{"num_hidden_layers": 12, "hidden_size": 192, "d_expert": 128, "normalize_top_k": false, "balance_bias": false, "init_std_router": 0.0261, "norm": "rmsnorm", "tie_word_embeddings": false, "learning_rate": 0.00901, "train_tokens": 299200000}
Below are experts of layer 9 (counted from 0) of a mixture-of-experts language model. Rows are named router (the router's row for the expert), gate (a neuron's input weights, with its number), up (a neuron's input weights, with its number), down (a neuron's output weights, with its number) and show model dimensions 0-191. Each number is 500 + 40 x the weight over its row's rms, rounded and kept within 0 to 999. Numbers have three digits each.
After each expert's rows: "mostly gets" lists some tokens that are sent to it at least half of the time; "gets" lists some tokens that make up at least twice as much of what it gets as of all text. This comes from a sample of Wikipedia text that the model never trained on. Tokens count by the router's weight.

# expert 79
router:525468521497495555497453489473478507569506481485436498501434501519501505529431583528467490561540523548474517564490479500513468501447509533443524437424526536524513510519490570511450509541520444468518547549478532510509465509459489462489411479481535479447498523489467431513470428459512432471519504530465541532461438476469442525570456478491510484519528486539540539594509486510513447532529511555449433554523553477550516564490496410555450503575509437483367468555471464562558543485545476509542506487543506504425486487510486471461485434480479552465476487413532452518520529418475471568
gate1:573528534452473460517490411500448488510516544532467520487502556471523523539498468469468513522541428516541486502512536566497487478525431556487505565467509593570471516532519511538459509560488448504489566538522500466510474484460446526501493543520475518514499533488443502539508400527533444477547553540565484546474519516563476540578564521604578471502524442492557478635586540452512520539479488521487491440463545518510483491417459472513542482520483451487516523490506445460512545464487452481488491565517504455525440420592563549446476497520456540490487476441503487469481499518562517471
up1:479493470510533577573545539512527491553458421404486538468536504540482462454444528437513455417489510562460560525497530474464542447536515439577541498454473546438423549518512489469448564520504494454496486493534433528482500568474488518508445550476498469510493565468521551508494496458519473487469485514509520447533548494503551507507503511461534461485492505523491476501455496554492462463511428509505444597547547481452499520524537515488578495533556565450552582552457492570474431495500516563548533521424492550488519512411544493548471505438572463450568448441534504478522487489491552505
down1:540492551435479481506429556539576554479560501560512542482543468476519459507493569579516448463502485522519567480515534489569482475472482487490494488499556502497467517509490567547490469538527505519450513505505518541488463470621504512502438575502543434440451543537486476531468526423484486441503482527491440457473448428495477474495532465469505545427490443557504557514482499546542531545499438433584571531443525495438515427439541530414506456511552488531452455573498450510459472531443463501496546466574473471522532511555512564465497498543483546477569498471584465480510502501503502521
gate2:527493536498519497505486576507415553493519522588475513556530485528523411499521539463493488540509549491550458505457487469564528512521509529502476475495564438577472565478474449538431494464572467485531573591478490489479532529506561402508467533480516447510532542548483425580475441423468553526471485499548497540424490498494448543464525537536509416504491456481527495433504519498537492467489619523526517427551538504467524431554530527488469533515579509493432536499507450540518490525519504518523537561534522522531471415470516466484548491509501536471550486493471550502492395537515523516
up2:495498498481492501450538625594513458530473490510524511467504504500561524436468490537552484521428490511540602530534430508511526498529542479478531471558548427517523551461589536474471504501425416552534499516525469537523455526474459506454459475525512415523493498460491546490490532465467554500509573408494522486478473458548485473514439512545497537551540545477451472470480590514552508461434494595507499517483517582475541521487539418515513469415522480452447520455500525567436514430514496445544536505509468460528477561571517501536557491514528530525495520495526438487478529500505442476
down2:475452509447485505485452420479472548494541495482582505482519437501518472466390588484544436479540502540564485560445441522468522491517563487485465548482527499491483477466550493469488472436561531534518553436571480568566559541482474509476500539507395464476490553460472494518490500500503467547467470581466491498462471467486483482495486459536446498455504575459577492505447488433467539486478458484589531531479507566513457529413495486480509480460510501442472512506451511508467527555587484456499441533586537492492434533508393572470497529491463536464509550456497514513522479478486481443
gate3:507501579509464500567473512450528489491496479448594516572509571525472470571516510488398503505500465463463477502501425525550513531527481536596519453506476563539531517498467515490479527522532542465470531530493528457455531532522581530527450493417539473495491484571503478486474488506520487404550503476514402546452514479516468486500497475526508512555524493483497561557488564463497502508512539510426511550548515580547481462402456483499427517505498467502430496509529495552421586518546475462538505511508489546449492440534533540488511519437431559478482489570378551491454528460497514501
up3:487481422541524492536508488406544542438482495471462517511549537536567445527546536508491516512443490474431555524444514460502515527403504557530521517519455569442435479496515526517499549580465506520467538426410509546510523464503544608422517406503503464447480455465451440554475542524547426531536499486496524530479508487501476500461471496460471460502511485593497486561427504505546486493473516497533523483591497451559500489494473449468533529481534564481525518561483463430543509459435540542536526485487484497502528520516514481547508438555526588511487535492422460467525546526471521448
down3:429462420463504530499506507481488482517538474514542498503557436589562500477577532398560484513418511452478534513542432450541480497504529483522515506590494486497534492443553539513468537479508520523492465470512501500550476476485539463538505484526536520545526587503461530511489523503508460533492450495482496512449463445574483532601546411529488509497533446531520508491615559495525497423523454459515441504510483525500478488581487479458500511521483420513524527476522487552530540583463475583493456430534445557514485476436526444510531468538596487542483499489413471519554494457503474453
mostly gets: "Washington", "west", "piano", "north", "east", "Though "
gets: "\n", "\n\n", ". ", "that ", " ", "by "

# expert 78
router:544495528532507529439524512496484518536512434460482461551493504432562496509409501484480499493483550533524493538478468529506476502442481557465516499377500485510475511568468572450442519561451497454505558537491556545525470520447454440489444451471490494492527535497432467501479469506542460436510487498475528561540444493454498456579472560538511493500505485519563511516482526489590432556566479555458489506524539541520488549547504449471423480556517416448451447563480444546510467471535489492599498473573526529455464490521523472436524501480491460431510525404513457530495548472463548560
gate1:482548552521450453457483488526503503525560538457433447483504478487519481458506565517482457462470563528494535416587554530553448510472488547493499523460495445517469502488520526497505523476465430535476491503452495496502567507489473482485386477452516438486524502477502523515476484515448568478422457447521552524511523445510551480557534481507556513503540424522584444538415531531427553549576521508499462529519516464507441526551488455439530480534581517572519488433545526535551484418501426498471540481562516494439476471471491504499537528483541479512540521421490551515582552489502587528
up1:553538414498539538504545570427484476476532534561564537569563460511504479521450495572509541497503486564474453454446469514506407465524502476536448512511557501462584498461485500493477460566459488491467456464500538460487441516578510483473522506500513489429461440490469494609508437489486518530477495463513478554446466507537479526486461491519514456475531551522450475531511488414559474511490462458481549573481382514481457474539462510628567498483511470527503506494541473490548472495475537532453457490457494496503547577487450480471456537511408514495420480555503516482487518445501487557
down1:438496560454512474512480559398440534444486516523585506499434438527525506534483450560455512508493499516457477479526468472538502482521476516611611477459493453485519484493508467470486453475529495484516481568542549507468450467533538547528528467554505507517507559458492514544391541415492518414492488559510491533490445493485492543425482525529529510504447550530569461495470437511530540460496517512483490479542607499538471490535497501466610506523477498487440456489485535440499526485519487503511539539528569510523538478487563564481450415531558516515547505527439561547460541453544522534
gate2:571507474545461529538523488520482500526508488512518480558478557471509503447533529501468496439525498529551521516471473447436445447536465488468495556466534487440507508484448498450465525500443468488549552456539499494516541496470442538577413510456456497493538527479499511504493578501597535498633481488558549474517448498495525480557499502522522485505457411412477548512575507504534391492575522541517544476463525565500501511501557461472439494541535540513498484475433490449484548499452528567548474533551489536471559478587526507512541393469522472458505462452520404482508469492463533523
up2:534554518486470523443496549525494522454497511448479549557483495515462544481564540517575534492507467477426544465515492480578513505476478544522509488500591492486548451528548463471430544576486486485539529446450566471494566463547483475556518546491521557542493554464552437502515483510519456540509497436521517532500567569473482394509458562463501505487494502479405512460592499558562529507457507519420531466555501430455504486449472469579456496506449494474438582461553534494425531532474522548501447467536510503490518508468529550534510521507515472464444469443582443536519439518533481472
down2:472549570461523471520574493496492537527547499531472491472537525480486456448601574446487454486503496427494476504467514523462449466482523517520484546432557502498548493469526522429415452471478548477527526504512475462541524549525516545489473416525461550454483493488539486514512562476522506476512494422466424562413487414575491481534482543486523500545452537572448495510529569539533522484566495551497435436532426469504509455507481458525552475512551466442466454484451451399478547535496530573462520484471479414548510470511482443450472519435500462484538540431445502489474492532496487465
gate3:587480461530422564462535447445503475564494508465538493522474506474545430505490516500405533474512483565504473536473471500489499495517450560490479503442525495555571422504470544374541535484501492528532483494521511606547470565458492528542472523443437509542520414512494511550573459501508543523538463420472472494507454463522571449563542487494468523522526476492552481494524501423571565514536496532439452473451574545568454496611515518473506464499482495484513482551491491474472493506507504537540492535487573471454490492569467510495525542474504481518531438578480467487472515445481478548
up3:507467458541451517561544580519535508455570469520402505463486432474491525490511473450497507513556515569485475501441585370529502534518517591549479507591548554525434530504499511549516544561588453481470472513489488495507530548485518537457478507452497483521577475492529572499468545440513479518442451571581546483542501532485599514459515467446528513459522498507467475544514470548482527465483475493542503573530551449468535580515511559496467486529528592508459553539440519518502535564501492525471489541453515476520530521545470470477484480503450466517491512543477544526486554531524439506
down3:507449563483553587458491521543571537477544543506459492561571480509499517468488500508503513494514578517537604575466574469468489479501467472474525546540467531497562489427497499461468489476541520508510449587518452498496531485529530521471498538507490426440501549541496521569475542513546562576555504528505489431476433535445539483528532526502540482551465479499517540514619489509468522550512518540524556510558496513437503498491445570538515512540559525525518484455505520429503501546505440513482495585436464448472542513455515549464517475502578468454574470541474518468428435478562458534
mostly gets: "annual ", "00 ", "9 ", "7 ", "8 ", "Annual "
gets: "1 ", "2 ", "6 ", "9 ", "4 ", "8 "

# expert 11
router:523466601494469551428508497525485502514502481438485488538397440484469467561452535565418476604498537528449456505470533513538464495456466481456546493426499516529492547550506538520444451577523525551468486520436506559494522513437446425496475524532538504459516479491556490477429484451572438491517468495434551475492499465503427559494482504457486475562485422512535526522488500584533486514579551497495508479543516479517493545470476491532502403500530517550480483597494431531503550493504519477609517500491488516457463412528528480493552515485494555479456493483584470518502492490513485500
gate0:538609471511537478446539507451518510553495490510439463509499494495397516563481455470396512580480496481509530509515521531511465529444530493504456485471472513472504484461413484532472488486516580491474463511528545543494472482494537459528460498454523495518471496507467536507546526472570594516624478505587431518519526479490485437489515519522545522486545458480468442545507564508503542551505489484460533524504512517530557519500396409472506466499478454513496501455526488480569475505477455571618539531431535496523456411594460506487562522515521475498505517488562462554515446522530491475
up0:511526495511549535453551496482438569532544498427505494523510505487455496538416441493504505442572565497564488451513538554393531449480544474416516547489464476467510459475408412524424446598535522432547533528486540514501468500529527503532512436445496520502461467528475507496489485447527535511502524477492420502539493469471491526482483504552503529501572537522525490483486554493480444505527435455538501524498515443535554519526429446443536484500496451433512469494489474456527530384484542499518540516422505459504511433461474494424531564504497488554475474538445520427458535538456555522
down0:527495541553455504512479511517543453542503532516522581509415499480555488508480476548496493543535468515469505516561517525521512466464580455474504557490435471574522442506566533529502555563500498477515401421506451451458520509507490441520553459566507580549499443458540556541583524503517530506557453498456526578459477514561484480499486562547529498505448531522549402460513496508446483575521510515533501509459468424506481440497516543492523435538454474557504549434525507459485494505486523474572488524425493413464478525534526480495523512516525526483562479481531549407491546455570557461
gate1:500508523481439433485476443454564545448451479506547526514446536499574485480522531525446485537460548507459415517578459460557503453428469492501548566534500530518408499511505397531489499464586458438480553482492523515553556529472559510482478527542468520505468451533491489516536477472513479471501508450467501463546500497461483529496537537555480501556486436523524572512501456615516449547507593524470485424439505531520597526492479516516518512466538567465568474528524453473485434551502514545599458496510500499523503484500486529483536403514542472533557573460505463523466487468514505505
up1:495520589402462459543489559467541572451508570499470476574468532444467462440484555555471497517490532564459488550556480495541437457500467521466563498487505519534465497432574451518511508497569520511414554514450455535563561496489460500471489539479426469469531487501538530513514491464458510414488486514427555455527521444520473520550516499502453514483523466482496563449441446547523462513471549543523487455484399493513486487486478527540533436465511508462514494554529486488545529528475520430511467505480604582495433476526473446531459456527504469520509482468476494598419489490521474478
down1:515505516484500450514517466456461484513534434457483508439520461488448469469552499507521480483506487431574546437492515520531558450545523462585478504491457524494487520609506532469487528477474566504549427465561531462494491493439535541502564509554513456488588552522569494441508548571511487490476475596505497495455447461517437520445524509500467446463550517419511476489506471577553476463545500535484514549560396459472484498475451491558527492462495481551546525540446513525548534536547517510473439548471432463488483455514500468487484519484467550393562506483483505423444548527568480468
gate2:473481544481505605471412556521552527511553507592524455491452488458476525496514450424482515576487557578500472599450521532458444570505504501464590526502501579460516515532545563574446484508423524551482509472464516456494460511464471495470523483449426542464508492591542494496485471491541547460450528501487495466492522571505495502560405515535549465468528476500506449559469572544473526555554550525523467534497526504467436453482483469474481483542508474550507541519487526394496485525499508441501568484498495525518505438494516447493503483444448493526463504446558449462519491488531542503
up2:484505502517508575457592467494570540481521510590482515490402532568463514541550471454472518521528455462543451537485580452479449553527515537498572493482524553473500566585522522522481489519464501521528447427491540459479489508490525451485495541495451493442507550474579496469421521528482523416530480482575472401441519552529460510524422492545512476505500536470548514547498526536467537530514525517519520521408513460517490436441491539459469513490507501491505567502490511481454430538543460498504530539530454532488446574390488488536523472468474482477530550500515500379529493503552489486
down2:469500518584462501517477517459429516448520458495536467475466542420567428449473511518570537556434475471516468523562565530493471562521474452528493412510518504538450563479469561521551515509512516497406458535484501509492514543458524477498564527506546530499502461482544522509545489508561489565591593453446456541488482561507432518559483453507511602458426499520471565465535471490494502504485523542499433434537498557500476497523462511466495479427502532505499512457512537548527549432557440489504538441473526520545526428541476468523535497477479449457477500487505485528585487578458536476
mostly gets: "= ", "=== ", "==== ", "Sheet ", "← ", "== "
gets: "| ", "- ", ": ", "= ", "The ", "=== "

# expert 59
router:570485484530519510483483432492553478597467507498514511520475468512550470563468545480486540540583505556493466572567481537508482519412502535439450475423480482506474496513505517548420564546523455509548528549484517478465463471445522468522492540493555534465515547569507506521487426506499465482554536454509541506463488464484460548560440539485504466553592515562543513559492461548571445500486505540500484495479513470483490498515430482494475497525578501446531489505480460541483519502561512520480578524550492509493499507474487548440568468433573525470426442450623543451541516465413501527
gate0:580449466551462455544427502505542481504475461568524407452492500475493471504522536509487474510573591493528512589529527547539501486514497509524472453546496493474493521478415544557481471517579473449550395599564448412558469532494488530521489480549504502408534505619525536495470441534560521480453544524491503487506555489517489524573511538526497461437561430529474488484506479554499479480489564484504511474541506463517489516518480465497502508492475530411474479455439513516541544501541544531455460508566572491500478504530468532485464428496580521475455469481515535507568538505534513491
up0:590483510531477475555421488508534441483511454589480355518424503475447480507534496530446497511564494505504475551562444532486473436541555522481473525482490461458533476538496563490425477510590447500511457585522472415531492561500503548496501468500497538424470485589486460540518511523516525464477556531543561530510553531470519530493440524478525481508534534517447448492479457529548472516488547545503519539525438484478499507563456461514565471542502560435510486480476507528508503513541556541489557568499586508497450442521498537494488445446559520505459528436477510425516537491503558520
down0:512538491545475422536533565536487486488443467517516489535484471530507545514493546527501558525407548532500576609448502525498461469459491489518536417482447503480510521538533530516563458485488530538533469562523485489561409542488476426453625490497511488513510478565527450521571422429461469444533503468499524472541513496422490484506488512465473495440443518471480439555476436500501511465531363528540543448490477518455503514465506536552520455541516548541466489432455541477488523472507580436472528533480504463521495506505475516426494481530531500481517507475563577506519500548448504552
gate1:501595481509553398501492468551487522445492466511446535517467567493485511532471484533517525565556502473397430572476548511508531492498559503493485493504503539495486503442462527620559544463490486523440428498529478479531496503526486510591423513474538535528510481445539545543467433475502499470563500527457522575488479492501535542466543492537428512433501477491489482447513521554462506459490508471498407516501476568494485476459503487504468499535513577475499483503489489449432512486445474493437479449592552502497475440564483506525512483501444416525464402436442555511569508523447512508
up1:536515449486480572441510552560496485555497531456434531523534468471579509490541485510470571529459470496515470485440479521564564533483517459512538443518523499514529533483485525503420506520495549518494438499432546493559484518474537452447502478482525445507480500452468506582426562466453507532521478530492506476538468504439408464537572495519434480544501375411536501522493447517549471436457484483498487476479499449574371471475471498509498513502480507445452469502503522522516414535497539526533496478446463550496516492488537541533478604511486559463527461570469524458490510440560528449
down1:445527506477417525550483479508476497534516467566451510554441515499558488455435457510479508532542468499524505575525531578495456527451487540492527470496453549493520573481498431516447499525477509435455497536540482457509541452498515554519572452490525564477525555407513508408522502515500440521509533514473539515494466503550563464446493589488485523510550519438429485525521463578488461558471494486431545485480490502513427500500491410475532489487554471474516500544507476529482557493501409508479515411583502552473409477472486418513446526586537482504500462447512487457443453525451461532
gate2:498549486526455469503530533524527588573506461476564509475517469543490477457498484532472507544491494507633435544604476520548513457525503513453509470523509506470448483554496485472515489501480497445507504488519546500495551472423579539563445501532593495473486608486560448575480490494479431521430535527501445542489462528513597458477498530524465508472546468429528481616481540472517511555510489482468468515485486530528434523522459516534492511476501512411547525463548496515428529509513471511447507515501500465539524497430493466486543382460487542495452476417474530518545475513460477472
up2:463558524419469542510487501522489523416508516502488518443456574530509508504551473449589474448513534496506566485469540488493525514484538479548489496437472448457556435469488553532442506463515430506504415544403508514508498504538365518545525479488460529585490487532491454475547493526552517513529499456475516509545509496458445511497520527425476481470522506512487490465494484451486469524480522547492476459580421483454547493535506399471505513481496471521498537570457543493513523557496509517512506498606498609538466390439540530449473495551525510422437456554470473485470489522487524501
down2:565505623507480480537545459518562423491538489495471520558507461501551522568473522516481519526553505478526481460566511514532552557530520549433488510485512459482538503538526470520525573438501469533473466499498523371536482512449536485444565566531491525513457528537459422601460516592429514490510523458499484465547456507519486460531481483406422473521474470472530494528514516496435497408540496490514514465574551525511515522546524479449528515458565525529467541498536476477483516473526541529529514445438532468487524497519491572408435470483519441509475525487556525516544524459444553473
mostly gets: ",\" ", "including ", "\", ", "include ", "and ", "), "
gets: ", ", "and ", "of ", "), ", "for ", "with "

# expert 61
router:527525549495513561436565517509453488521515451436492501485468444473471482564426542513474435559504559569447505526535463514468484483448543449465538503470498532514500565548508548510396457556557460557514513523455459517505494459444414493474478550471563461449504481493549480485478500412577426474481488470519555499487468412502480506524514501481509493537542412539547533551541545554518510478561556465511489471516478491496481561522499482495478449490489489565424474563466508554555514477529473509597591479516473444468498437462550481473558519509461511477499505437560433501503546441509494520
gate2:568424507519461442457457476519457458480483526467549533511559444544539487495483525471463435539539538597501554510556427520474453484422506521567528521514480484533488543577524545469480466535536474518434566398538514528498481450532470536452434504449470481497480478462493498520532522439557476510469468484492539541435492521541551511549566562542514517528530464465544509561474508430524557518549475558492465516490445529485546515482492444453506503500489532534470480522492449515556399496546499534449518508487484526528549551496594495537579448498438407517509487497538490543504488548460596523
up2:475490562573490396591458496571495544574473484478458516502543536485460545498600468490451433501468467528550534460501452510489502472576562485557529489560527549516466509514509489439440504463497465490521463525483547443497467463479490520491446532540463441456492486473447491476457455541457505462430437556518462565482451507508521462487569544474443495484521553451471443505522502584527489526473502449560515568483504510493476512580464465480480501502532486505468486478491430505537555495547426471562507531483563589482481542520430513594556558499536551512536431509505500535548451518532518504
down2:453515450539480484481470475471536556403506530578543498503438443532484545463486495503462526481539414473436533497460571517532495512486539469528512508384484452481525555457519468503505498510514419513519514561564538586483443476479539481511520459452491504601523516542525524513438520479420546558482558425511504554617496511524523513514458471484531505493466507568501537467569499495514457435508482458537526551510547502501557502441503441515426468482468471455549504546500440472446494538513493438532474547485549471488464540516481545535510519434498444479535541581525579495460491530553482463
gate3:553528576537527435501540491442564463507501435502506473486481483469545487499541466533433519512518513560569542507494481570524454549467562449513528452412479478529463505476515455495471522556603522541636531393486501510482482439479431484532460559535483513560479488514490463466534533451499554548524511541478528522499395544560525489541520571521546469497528500461494541520468492537453484455502531481463541419476542527536531521518492517545436508470543543508548512565456544557465523493545531480525502489505477465530494443508506472507533463518466590500546473535428467568510495511489422449
up3:526462505518457495542573498489502332535509448477591525477552464517529482523469439593512513477473493528502538512504541548460476490524475479452520479450509535599533506462499444540502570566614527490550523417515461517466515466535494503451482521499526529474457474422482463482534456516451487600527523540489472550534475521559507472506504471473575460461549545510501487505472479502463491436563508484475528482517548530536519502481546438480474532484469492490461476540427471530518543467541528445568457499558483498453464426599467514522483508538514562506595448513493517508450510504515485479
down3:540468460478492527508443388538545549626562517522514472465439549510501520440425433550537553461482550499495424541511458432509473423583484615493505474455489465512533442474534494560566455538517467518498486425494532472547504505486445501447578470498533390498492434512505475502501500494460507481524505484512561501450553533492528519486505505504533478475545459578517499506492490505410459511524553527510584535478463534523410508490526551516476446425546483481474483502467560464536507493503505474452492485473528521462477517475475441506495514501559478498460461565499523511576469532502499452
gate4:459507470554539517477430403491526474558470461548461471515504492446598540555443519509479474508586579532510495509523577517431470466521440474438514518497487501486445505500478564438465508498521436507586549416508547508454521467445516427477501465489520467560460477520465491477550520445522497507495516485545530465472543452519529469521426484494527485477562477528520519459542515509501495472488495522467503448461410513505474550422520479443492477534598476538526522495420418494561502519553563470472499514530491490579471504586465478562521465490446525534449504565477424492503562521540515460
up4:525469455478497585508572516508514462420544525476524570489554525483443529363512470517561557498479448426486543496550400525520493555471529517496462457523498487523519446518516482514558490508465520477407532534475500520475483472589448570557528530511471525482536502507524530501501527526478527450470408484486479447480478543467455513443460446520464454517474521514517425571484524514494491519503509479531463546510505509560468508473484574489445536469410483511478468563585567461483507535409547506500457461459570479468581508475494504473509491445571514507513514442516507491482408519487561508
down4:557496499548524489466500493448474456505526467512531564473567491497513488438496506561549476541545435505437459443406439587546465486505543494513444478465556534504494489469557503508480586523499485471485543465473518448466492473490442554554426464501459439449511498533433482536507556502462435486454476417500529508516481480522481547449500446486524524473463549494527520474503517508502535527466418464504473516512528529498522415485514547664512566563585469469494498552439522423533449433496473499490514497473491485548563522511522484496464513507488456500491516568530531485419472419445537506
mostly gets: ")}, ", "\": ", "(#", "On ", "\"; ", "Preceded "
gets: "| ", "; ", "- ", "(", ": ", "–"

# expert 17
router:493430505509500536516533472458488569508447462468443488479418431473461449526398486566447496558486502585536512568513534536556482496437538477491528435437462500511446486489476552490403493479529437491550462603488557486473462479523474420486465513508571499487527513534526417474508505472461470483509482513512499543421435489512493517533521515480493453452480488553574558480556485455496502510505503491471414517509593487516478522510486418541473536490558466522416437525474453504503483484594495520534488444550529431452500484536497519463522476462467466501469526459562434541513472509485540543
gate1:491493503497467500456510513465495537513427489538515462442512499463450379514495439530517493514486495477545435479486546531531497522552513547480483457470504445506488540531514446495530523523485580467495479524453491452470521515495555475447412540430633538428514555570558537529504461478507467522474426484562458525539482482523506494525438487462510579541586511537537557484504506491549507463509479429518473515521570465492477494397520444479540476491542523465485486504478469514516499457458558458518517564497454385528492506545451457458483477477460430563478558506520425542498468568498438534
up1:511549500564466458476493437567532540465558485494548498597503503488488545516495505439500455500513492563429521562422473499488486504495566540500501511486558469461466463540459477375501458487494507488491538516483516446530443533473451551463529457463452500592440474503513504400553525492479544468478491517503433520526557501552449555452493495528462441446469483477454517520514559463449509427541497509447595524474513494458578554573503491520479436522513448532486506457480500581510509491455484502506585478461475605535518503448523474509502551455505484530576465504450514530516521500529568453
down1:548440535490517510458553490475531506467432522441464595502440592540555550487509524541507581509481416551466482486465547568549484556514534454429494541511517453525503416494481472536539514526481522534525519556521448436465521479520519473528516514477513567496513526435451474463470428444529561428499525478487526526509494546584527463555480503427506547441507462533518580462470525521448530509538511548449445479495404520536474503418438453530508450474566473518465520505490519493491574494531510482444514499526553475489514474494536533494466486531531450524468495507627520480495440550456523504
gate2:559557467446489506467515450481406532491451503507519548482522465494461537508442520518426506489518463433545481480553466590510460544548468458510549422464444532481471492461451439453556487515487516481475592461441515502509478555536541499485514525531487498522555489514532526508408517446518485531458456506461512438501439492518539514548544498540492499466517528554474544461491568571497543548547489510548448503474481535502499552522555484558418476478591520548555561508424560472568471446482552452412505500490466428513516502502556459587531528566510487461456479471474449508508459456468487538
up2:538533602527552485490443584509486510552537478515525497485481482554463513490540525531531490466503521555501525514558445492526496499444465633412513540503515429522457553537543519482520413412537555495521572457481479536468495436504495438473554501493434457412459430470576500471453499519502517466556520492508490452505528500598519531528500514505503501520517474530487559533491490521492512539500464495432542516493495501536455538489488481393483494461383465501529497417537493483492561512536441501543448513527479566483528469492495522498509543417496460485490476479590536516552469487447513446
down2:508464551512456416492484493551450479553475476414527600494496486464550448523482454544495515464500578459522497466453525512506454402538501509467458516505480479567539537527516462383504489513452468503481483488497491508496548523462510528589465489552503530525492434552528457483550490453445498519497492436483494450430560428473442542462519529538487502462507547507549471488512484447483485473543467503537526482469549510510560461473435527577564532502568452529514497486524430491510506515548513539492522533456506534523523501488495435558519533473489518459517619548553515563504572565599444444
gate3:500525441507471519480600425517482623539484503458464521477531518492468559495533484497440499526520526512520450526501529523498469540424490514437506475487504482444518482444498511531499432497473472449593509498481481522499426428415447451545501500549540554474557519480535520435487464549502534534482435544502511457499467483524538538446456490532491517445532496499544502442462499427562512422524417500473484508501423479494587505443550499522468575450558522489449500521506452486529436504485549506471490506466512460400480514526481418476521416562513558464467517505528447505544416502472471547
up3:495580438463527510497593489500467559516506502419464491483550506520535539491464460524470491454514472505490507493466514489487443586428490476479550463524511425497542510456523537530530465506495480474509527497444530516572500457559479550516521502485550426494594517568597468441520461520513443503496454502490494521546496509512550505495475460516588478485489619500582484534560481480522463463554442500564574546504502485431595503456493484538542507510510433519494506492531564520590516491478479555559543528518505458478560567494541403560556456517506441472526503533452479501467491478518474554
down3:503548527521489515510463435561441519486548494507549417528467542463481508448563468523476510496510523525467567530476486442402514497490520494535565471494492564520477467547535586494511498475502501502592566512514466408533490488548533501523469478561557509524498484489532497496604496503481502438429450520418469510505415510575595555463459468472433490514448434477495479552474506391485520460485485536517539456511520529528545488481505459515590530566546410514473504500480484406565495487537485497517452566496544524488509481465528511533519573467509486452548465486555490545495515503434501500
mostly gets: "\n", "\n\n", "==", "== ", "\". ", ".\" "
gets: "\n", "\n\n", ". ", "==", "== ", "\n  "

# expert 46
router:528491500513506565505448482480468514571508474502462519514448494508512501524412585518442490568544503562506513558508470491520482536441500538443525443436539523528497515534504562507438508546511441449540533540493508496503481504459483486485415487502523440456489530497426447492463446447516443482514504504448548525440438455482454501562468489479498485521553475551570525588526505499507455524521521553446405544508557496545502551486489442544453518558518423478376482545489456568550552499521494494562523478538513496412466505496492482478469438462493511447498492405540432531527504436474498571
gate0:518512508461518553527573524540520492568491518536460484577466553544532538515425470534493546509498509497489447501485446526519444479536480470499532491493503514494463505532539467494477481481524448612545487609504501466487522494518476504582510452477516511463496581572493488460480486483497524511490529504413481492589456512521494547496462534486463489545444484497537570552569488595542453436479486495440500456404494556529472539421451430520506523501500537489554528549497516537482558578556533475564562494547453502417487484520473491476504545480524581506453492492477508563600572470462451500
up0:507544585571481503500532497466416439466529533489489483552492490465489509483543504515510485461547521498537513511527614424461542531512521474521597528591507543575584453451447531460481474518526432518474473571477490456501488473510538497496505510511467484521492489452436517538461464512447501482531507601556586527485485488548523441502463543510531462559456520469501526486496459490443531529504485523469477504462475516507545580548487451555469522505499508538525421501499555551494473468396562496500455525500542544534523465526504525473459580457588495469468520530453502522532551511485624553
down0:550517458546505489434534477547564504446454526477443496505446462499487486573548464503456494469510514549497558515472456534516498483480531478531490543528522511517541489485533472535470504507458544448504576455575550506496487516465468486455490527493498489486518525499519442491512531547464414495572533492521505441513446464583446450447578545448509504541515497461517515495544544435547418573519441515472531516410463538526565438523396550544439520511409539494464534528489512522512514543502511540559532444519521537477524550416504449533528503521534442575521504486525413449485548460488403548
gate1:530438513518501544460491475514462527523479490525514504507545480535460478509541414505488479523501562509447531490512550585503455490487435542463510488502573533461477482422493510534503573564539428420518453521527559456512484479464487564543518512450480495492512507513563486479514466505490535384516474515531532559551469570525433512467531525571496472567524434520489517462493505525436474512549593522474480473489468469548557518447570449517447434551477527509534504523519497556511584555567462462462513465510548549474487471469488420488541435404526410532545524476572447477472499501498525452
up1:504459549506562501493466494586533600468580466502486493422514479513513473457538498394500515557486559509470530497471492507516501518518491516522425459545532465470507522482533470531494485565473426487420490563499475459539511469441465457470455638501467449510511494432528496504465571612461478576486551495514468474530500546462509514502488468412407499485483479517532480492485526513525519478579501501535537489476511520491489507431470507486520549483528455465462569461465435583530513458452515458543537466515439535484479447513461538441509507540478508483512559530444536569543491448427476522
down1:525470563547570471483444532550510495496448578441522479506495523540594484436489477473503591453465535493492517536491479596467456441455457588518475543519496482559475511545499451489457483528524467515495543459509461535437519506512531420545488511526543466553466428530490461512555525528470498515466548522542496503469464482493507502472542556532489556497514400493420541484520440522540509649535471513523471527536506522539528532460514512538436615516552614535497510549540483503522497516547531564491491535531559476528486498474573455490496495504495532460532544536528475520540469508448486527
gate2:524449527449538395503491473465481481497516496421505391530480473500495439549494521496494479534500449524478568462512531507456477528461451412462470453517521498524523473523518531541493403497491477536490457518442562499468502485524559549443504559449501543519502531494541525528558487498477490478442570467455535484432454427491499548518478455498494454606503439467585493495427540475432478519508581516524473488479527461524550509504495422584464510524514463450461544491461428506546510449540478534499546562471491565538524523479524555473512431509531484473532509381489549506482503419527517501
up2:441566541512506469496529478567543533529536524565477601519492461449524475385481440451520411570489484498429487452511540462495528541442519535533490516464476492557469478519485482526470559457468513462452546534533477545516486518481462514553485549521548476499485481526494476436523570615453430507479485536523457544485495447529404446551515467484466498465513477532510524419517480436524535559517412576555500498488473545474540485445536440451445471433525469485517564505496574521498464461433513456526481537492544544471530465479459515528512514508522465535543439516576475498548524505495511520
down2:420495516507482653538549482529531541527439501493530481444503522404525439488492519526499497479514510443468557536532473517412482482538508502572549517480517537590447479544494484467442493520525402477546486503481514478493494533505482489487452531503479517503484491426508535469513440508537464505512482564478455509407490521446487574507571500469528539522486542536482507517522505452527510537501508526493516553464563550516624493515472507503471409526521499448531550540477484525482425508568553549555510541498474445511586487546514517521520499556502497505514526558498430523458483615511554559
mostly gets: "daughter", "scene", "energy ", "Rest"
gets: "\n\n", "6", ") ", ":", "m ", "place "